config.toml
d_expert = 128
balance_loss = 0.00457
balance_bias = false
lr_router = 0.00131
rope_fraction = 1.0
optimizer = "adamw"
lr = 0.00124
beta2 = 0.98
warmup_steps = 328
decay_fraction = 0.307
Below are experts of layer 4 (counted from 0) of a mixture-of-experts language model. Rows are named router (the router's row for the expert), gate (a neuron's input weights, with its number), up (a neuron's input weights, with its number) and show model dimensions 0-255. Each number is 128 + 24 x the weight over its row's rms, rounded and kept within 0 to 255. Numbers have three digits each.
After each expert's rows: "mostly gets" lists some tokens that are sent to it at least half of the time. This comes from a sample of Wikipedia text that the model never trained on.

# expert 1
router:117165101113156093149118130123146082093162139111102111135142153100153152120130137116133140116165136137170116111129114126121129112131141134113134158154154118108083151152144125164135097120127140187130137068106119106136124145121096150148114161127125106170164152157147145124095130139111134133120143091097084120154130178112126149114118130155063100140144142135110112146127148098149119121131127109119093156065144089134137115140064150126116171157148132119108164121128136099136096129122096137115137134142145100118086081147115151142127105097139065127126118106117130189120172138127159114143157165168118117135115127096100145145127167126130170141130083169160136119102132152157186123143134115117127137106129131126139111171138090152157083102113122141071130099148124151127176109171154
gate3:123134124146104119148146146149146125085123129101121124114131140112113145148158105166083144117092094146102125120123136110176149110121185130109129125119088137109068149123128120152139143129154110164093133108055128117157161145099152130155118114133129162122120131119133180080136113156136121133136119093113122150076138102155080143110135151106136158113125177128109108102104141154138132138115116121163094110121102098216148087146094141139142131144067094127149172112146121132121108149157121127133096101112121115105128105102114128120079061096118115071147101130110138094180124173114146134143142138156135172113087130097074122135136147148132134126114109134129152107143110120151115134101151087122127108131137130189162150109098138108158123122135113138118118115122140101136128120129177
up3:155119107135181150116112156088173143103175136148113129099084100064102127095139164143165106167125150115110126113142147133107167145105104109102118120112127151140118108160185112133141117088100168134173137135142109111092164166050143136105120156134144138167126178141141130154107109132138125115139125115144140162152141138094134131126101133141112132138143131131166144166148104153148144144125108132156124114160082149085109125097144110165141161107147090102142150161132143184134138130113180163137109145138151132140138122149129116106161175147104170151137095100144135174109120128130190132100099123149145116132118068118114132123110141161130154110163124102154125106152150117121139155144164141158136159143159104090117148118109150124100134155147148161148145129149111109122119112146104
mostly gets: " the", " The", " in", "==", "The", " his"

# expert 7
router:121113104097102114157113116168101098120144119111152140082138127103160144123144139107161123110089108153149181116112109087112121143102163148115138124126141126118089112128130149096114121133096136154113103096107152092159108090140122138136102108112139142118128157150154106084054144123074108114127149097066108111132131142128107149118098143134112101146127125112126146137177151106131160122186072169114190134127148139138137133108101133104096090113142114135183120133141125105100117127130096104147162115140136130103120139110174126143123116121130107130142149133134178164092128114145142156109095174137127176172084105179132114133117099139111148156119164134158153089130127124143130124155088142155110144107113111119130146125084133154139075172162134093074124121124091109133125140140118
gate4:164135110084119159112130151106116153108139144117110133147118157126143112120146109096114121139105122146132121126158132109155123126147102121132106164133111115197139129126124141137062113137118086111105146101131131178178120109133157155154165161150139126111153123145175115157100186155098153136156112084142158170107111142151129149102147110103123115111119131110114133103099136158122182149117167182086126105110164164104132123161087123115142155067162100142127134105092130135193165148078127135109122131113134108135124110127141098122145092123152102132105126096091140120121095107081131123111165128168144111101140122103163119148184162087122095134138106139136133160121142126129148113174113155123112135122136119110096133130088161141185099150096132150141123145124092113108145139134106
up4:131102121159175128125123123123119098125140140139146138181124086102120144134144120109115164132122106148091132163126131127085117113125103094133081109145136142159114180159093133104148103151104131109171165095119131117121130153137083143123139186118140100155132122189130103100129097087162151180153103112128169159162090200112186112141172122132059169115127114154134115161126127129145111128139149112136143143116138146126126128131152155157152130135124135136109122121122147123119104106076154136091133143078155154123075126148164137081107132131105167143107117122085143168144120154119128149132111126129099143140126107097127132117106110147128125135142114073115094124106147147131129134078113130123109132129093130144134126140162137137170106086107135160092061121097134141139144126091147
mostly gets: " first", " two", " one", " this", " other", " between"

# expert 4
router:122153103080111074154105124122103106124135116128107132142100160142139141163137126143113110102094120127170124109100143112137097115113101142090124152123155116143097096156136142090119130153120132109174108155116132113124105112124103145173106133094114143198164179139081097112121147124106105129134139156136113128120094174122121115123133132068109119140140146115119163147164143112119112085116129122116121142118156127144175125137114126115110141152164109128170170138125137170092130124116083092147124147121135140124112099136151078087140073097125142150092108123103144140097124103135120143115118153124129133179117144116082113137117133150086117155146125170154157090108120104162122132150130118118072164097141143137114126171144095133175064110122149132061093113108111113092133084113127
gate6:086132108155099116160131137104105132157162126127153132127149184100131133130143117108150145175138090142148141133142158128082133111142112117153128139146127088140099175125131125108145115098131136145136146103109148105171127176170143152123134123075134082104142075140134090133167126157123162142107113122137115155091128140143129120125108131114093135137102152085097095118102136148105142107155107113130153130137112125108180094109134161161142135148072150157143126104108155134123133102120105102101094127152127101140136112144189119144120103128139107129101088150108134097115143157106080134082107147125139125118095116168109105140118140087191142100135113084098187088142172101155125101085109056119143125098104127115124115135094125145133120139135121174114118127101136169100145132146121
up6:134126111149114118137113151105147094133140080149144127111161141126173086176205151119128089108133091076106125137160114150119115118129172127131118133090130141117124123130122135162137131133131163170132155120090112107153092109135100111131138087167116094121110150117116129112160125146089165145125145122121150136148155092133131133113121134144165114129144143150167112130158127156100112118130080178110108122098126122154107128117114081114151165155129165129125110136129135138169060096147130124144125122105147105141121177128121090135103137137139135088135143055086146152194117120117105114155172169125111156131085132118091126166139122171118129087105110141137116134096107120078184156123153139152133131056121117094137146132161154105126099108131102111130135123131127140140138126125138
mostly gets: " |", "|", "\n", ")\n", "–", ".\n"

# expert 3
router:075129126091100129140125118135122081110100150106130132185115157140113125153161129083157081126136134134158111141116121103116095097115157116105131152141142119140126090154114137114135143152121144122143124104099108116129130120128147111157123136096159131167137168176154148114102174104089123125103113127103133125127133122113121146139096114096121128181125160097105115145174113065126127095159134142122116150110137117137091117115138136110112158173147161127107134127101118137138119148094093085141111109075136147139109153171140098121162105132138120122105139131134141157120165095130151095135132138161133133161077122108137107130144117151100122157147123127126135133086093128143167130155141136142092156116127135107081177143108145122156000138144115113101117100116125108185157105107117
gate6:107110144130088142122134134129160096121122144116103121137097134072128121161137141129141115151124137139088131108094156128155100129128140159119089110191111146149079127138129134172114105137148135168143099128111147130082164124157117138108126133110094140146136145154095139145126160155118130142097103133153112144099143102120059165097148157126126112126105172131127108140156128174142191149144106150155209153137127150152070128127139132125149145136138126111092147101107167121134127169110115141103090111126093109156121105149140135123133114130078130167115159075094149109138130069168145146101120137173062133137120116107096110116148156141085128105175075097164146122132148129134120122160112096138106146106117123148102104153129129130147113152150114126122119132133121128074139114133104
up6:150139129110100094142115136144123153116115145082142132146166145137160127096128132123090147136117147159164120116091098090065146106126140132162154194176161150142163120139103127074140141068065164156118176107136127091136094082114126147130146140138125124138112119122140104093113091123108134152158120133102115136115113147137149121125111117105111146133163120146111156155134147103134087102143105136111093112146146092146217144145077137125112126120135134130151159140151112129087132143119098119123137161128162069145109143085125082172134097117171121099147110155103155176113114138123140115139118118138148106118158121155129125174105138114160118150111123159128143095169126104146129181113132138122136120104113118131143109135122081140160111095097139147112083120138144136115125121140102
mostly gets: " ", " would", " |\n", " JPL", " may", " Yes"

# expert 5
router:098168113067126146127128119150140103105116136153121133125065140127143151138153128077148125144131108182151127162113115128074150097106117138137112156132137119144147110120081110125134093181132145176148135128114144115138109155106119156124118104099086146153178121111151122148117147105068162132106144104125104126075090135164127103092138120168114102134149135137121104165166140124152108068129119109106135123128144117126148151105101125107144155130104131154147134174123137151100146144135103129122086144090134151143090094140133085145163107166147137150100101098132145113146184129132106148152129172112108149144143149109112133110152129139100118164129100126126191148086091121165129128147143107124125120120134109144133134139106168131149077122125155132105140129122089061128180097139117
gate4:157124102166073089147128103087130159145190185116125109161157163092142133115143090116136130116144102110138125128157131142141133146085102146143138149146088126138132140090114159165140175110103107144112104111147114139104122141106109128108176143108127100142139109158115124115109127111117110106160105136135120150138119125172123148131130150093148155122181123125175099124124093140139126171180126110157082139152117115155118123086112129127117118119140171124133123151133121140157113120151097079164088150136166095115106120094113144145169138124145077175146140129094112163117144143143110132099109131190156137141123164124109115165124087118141136141113110120141117155115163141139132124118129146133080130152173117149127108136117067126140095067141135136112118103140168102113150182096159
up4:111090156205106123141123114146099156116090159145132161126156145146099131154179096145136133127180121115126146154168130132091117153122115153158144102116169107169111115118119142156132178130171130150112149139134071083122115163174073107124128142156107132101100121112118120153152142081129144128130120142108135095099114149138109115099106156150183125154165138136132151112138121140160100156141137116131121123103115134159119140120125132091129069128119134142089099068127104153121127132161128136113116162138144116124137140142115194092136125094136115111144148138102110142122124121129142127135120108108161112089133143162116181171144146167161071136130128116107100124130156112109108134106087125150065067125118147141132112128108114115090135098161084124127129132130150137139137164153154
mostly gets: " years", " County", " States", " City", " season", " film"

# expert 2
router:143102109085108149124143107156172097121163113111148150171160127133161178098151122085144098133114134147108139128143134131123157078104122146113093093123137124121104081168122110124113144156127149103116141083084187149139138112122153106141094134149098133151177146173175146120100146151110126156103099096112117090102093169125132147117121127129115092135174144105134125134172144117134134099158130168161136103133073127099129157144146146127101179134134116137124119126121180131105131174115105143124137129084140183124110100128118109120142137178145098135142115117088143160151137151169125103126111101142108123145126086139118173115141134116101140138123114165146135139138124134145139108144115110158117160089115114132137106135129171115163042140172136150114145099125108137113142138162146
gate6:140124110143169091165088119177126136131118167152137113102154133127165183124113142149127089143111142116109140117134149153085122150100145109128099124144131093153172159146175113141114113099132116144102102099119177153098166102193132106189120157133149120158090119145115111163125111153124117134174149137146138119112133157182145109136079176168151168158129134130139133117121110191119132107167132102137120105164133120149130087076152080122167149087146104101103113108153133143064160125148150119115110123141138124119124128134134109176152085105154097121127138126113138132157095138155129138132108121157131165092143152097133076132119116147106137102148131121115124161152128165113094109122144106135108134151115127081167125114124103141144137117140118151134157130153127122139143120172133
up6:129126139123116126135171122078139133161108135131125119122138154101113098137135130118143148163139113130129122106136100145142126110143096173170136130155194167149134099137118142126140138144015126141135105130111123133156105139120149173107159106139137073126176152153144135119123139136152099117155157131142106119147105144064127135146149069126117104165084159117129113156129109105144125114104136142110087112109128128149133160112121145143102119143098134124127119203101059086145152085120131119116130117108124118112116128092111131084110168156125128190135101122100148143096149150091133123125168128112166097149071148106106101144144103164133147118129149103119160111141139121117139114163116099138165129156123157139117125120104138122109115152152101133131134108116153143079172139129105
mostly gets: "1", "0", "2", "9", "3", " J"

# expert 6
router:118135129071114110135136118158115073105133133112150147123110158138131122123109152074108124134134139147139152143076165123110115112113129090091142130107148122134127134161137148116126134147093157043147117098118154143136121085122061119175125141125135100152173141132146147137137128116031120139080165179106127103136108142093150130142159111091117108125126119132104126119167170104137098053142150105126088136104126114122153116130123141098104099155136099132120158141132138114121121129109113131132111138112177136130125133141093122121140113141142095133141125115133166114099147090124159134129135126122133145186151111132162116125142136171138115141146123179126145125103117115139153136144155127104096138127165130122099108189137172103156067140108147105085090104114140093117127100131136
gate1:130090160168138179118107153163104132139141129154130133179122130169150138124098145180143104123142171135122100130106110102141161152116152128114136127125129113125122173100144138108129116115164102128103156129149092159159102111096177111099149137130143169108154164108127136122130136137093128109123129143159141098119102140150126120145125149080147113152155108116128114156127175138158114185122130163094134158078094121128108123131115129151155141114191119114120106101155131117114067096119117126124094195132132130070133160081137121192126104149128159111132179155122130132135115141166108121158106092141151103110116122110136158122108104145139125115095129104151134125105184080088114125155165134134128172113139129114184160145161112148154123141111102125147127091127114121101128106106118
up1:113137118112170167108150171097123086114137127129132124137113089151127141169098125129130133074130118093136172102138166150118093103107103103168171107124139146156122112148184072149127133146138077113135086149110086131083113144151152157118137137147153114094112109122161109127133086146159109109150145158127099152121101145123161126091118130091091109170098144119100113162112103121117126150126108111104116115141117117107118128143095091147140155121109149169153122143135134117102071133144122148118117126103116110121153164156105141150120128105093135182114163159169173097133130118116099152100163181123152164106149094141122139128116138152140124077084081159124144098160141128137126110134117152087121109114159110121160141120107140126141161170135131135125125120129138154196126117096110
mostly gets: " M", " K", " S", " R", "k", "u"

# expert 0
router:108156123088132161172122081130143163121100191117123126126075105151109145137127122097089094095106104151141131123108148103105108106110124127107091171134144168147155079146101142119128129133141131113114119157146140152130122128120161144133120165120142150140136113194143126131102161099085135139099075088129135121150157134135143143086086124175071101159122156140138149145118096099140126127142101125148118117113129137140141144111085102099133138135108143141139159145106135118107133167087096136124148103084081110163116137134153092136104100130152134125086074074122170164126122122112113113113152102143128109143098120131126127098102154146117130158147078161154138103082157134163121123151128111128104122100136134109110131161125165100146099114126136141085113077127107103129129108120190
gate3:166150089096163126135113108141142139135110129114135129089134129095120151144190140114167153127127117128098133096056183136112184152085072136084141062144132119139139135117154118125125126148125085130122139128145135131110155119137145120137136152108187108104118094141124127120140121103134128147133127107143069156124151143147133186102060112126135109116152128115128144108096119115103140111129099118110138127091154164107108132105191128151120115122135105117148118141170131114099133161134109096163113118144126108115143170138160130116172120141135159164146143157124172146124114111170105131111153141112128166110059136111149167140108141122102115131104084112119133135137153130136149085125111120152142148138108085120118131116103151153179127078132122125164129119090088132076120132153133
up3:109095129161129152130119150147119139139112121112120113132078148164095149128074137095113134123131141153148113114082137141128139142105191115120158152146148146137153103123125069138125113105083118115141176103117150106105079131084136176144074086136141123103130103117133137147072124164114137136112136160176122156109115143150110163128116122151086141174128102123104126116149130082119151123090097148094125106121147143090162123103109107108135092120126088139106174116129138105117130149087100085136116148112120109130149123197140120111151132115120160092159132125095139134115135124106106126173127148126178097148143126149096119086108128109162151151167101119112157156173135115169122131125136168164125113110118139113113090134162160074134106127115123130119168097100127121123120084127143
mostly gets: " he", " it", " but", " which", " who", " has"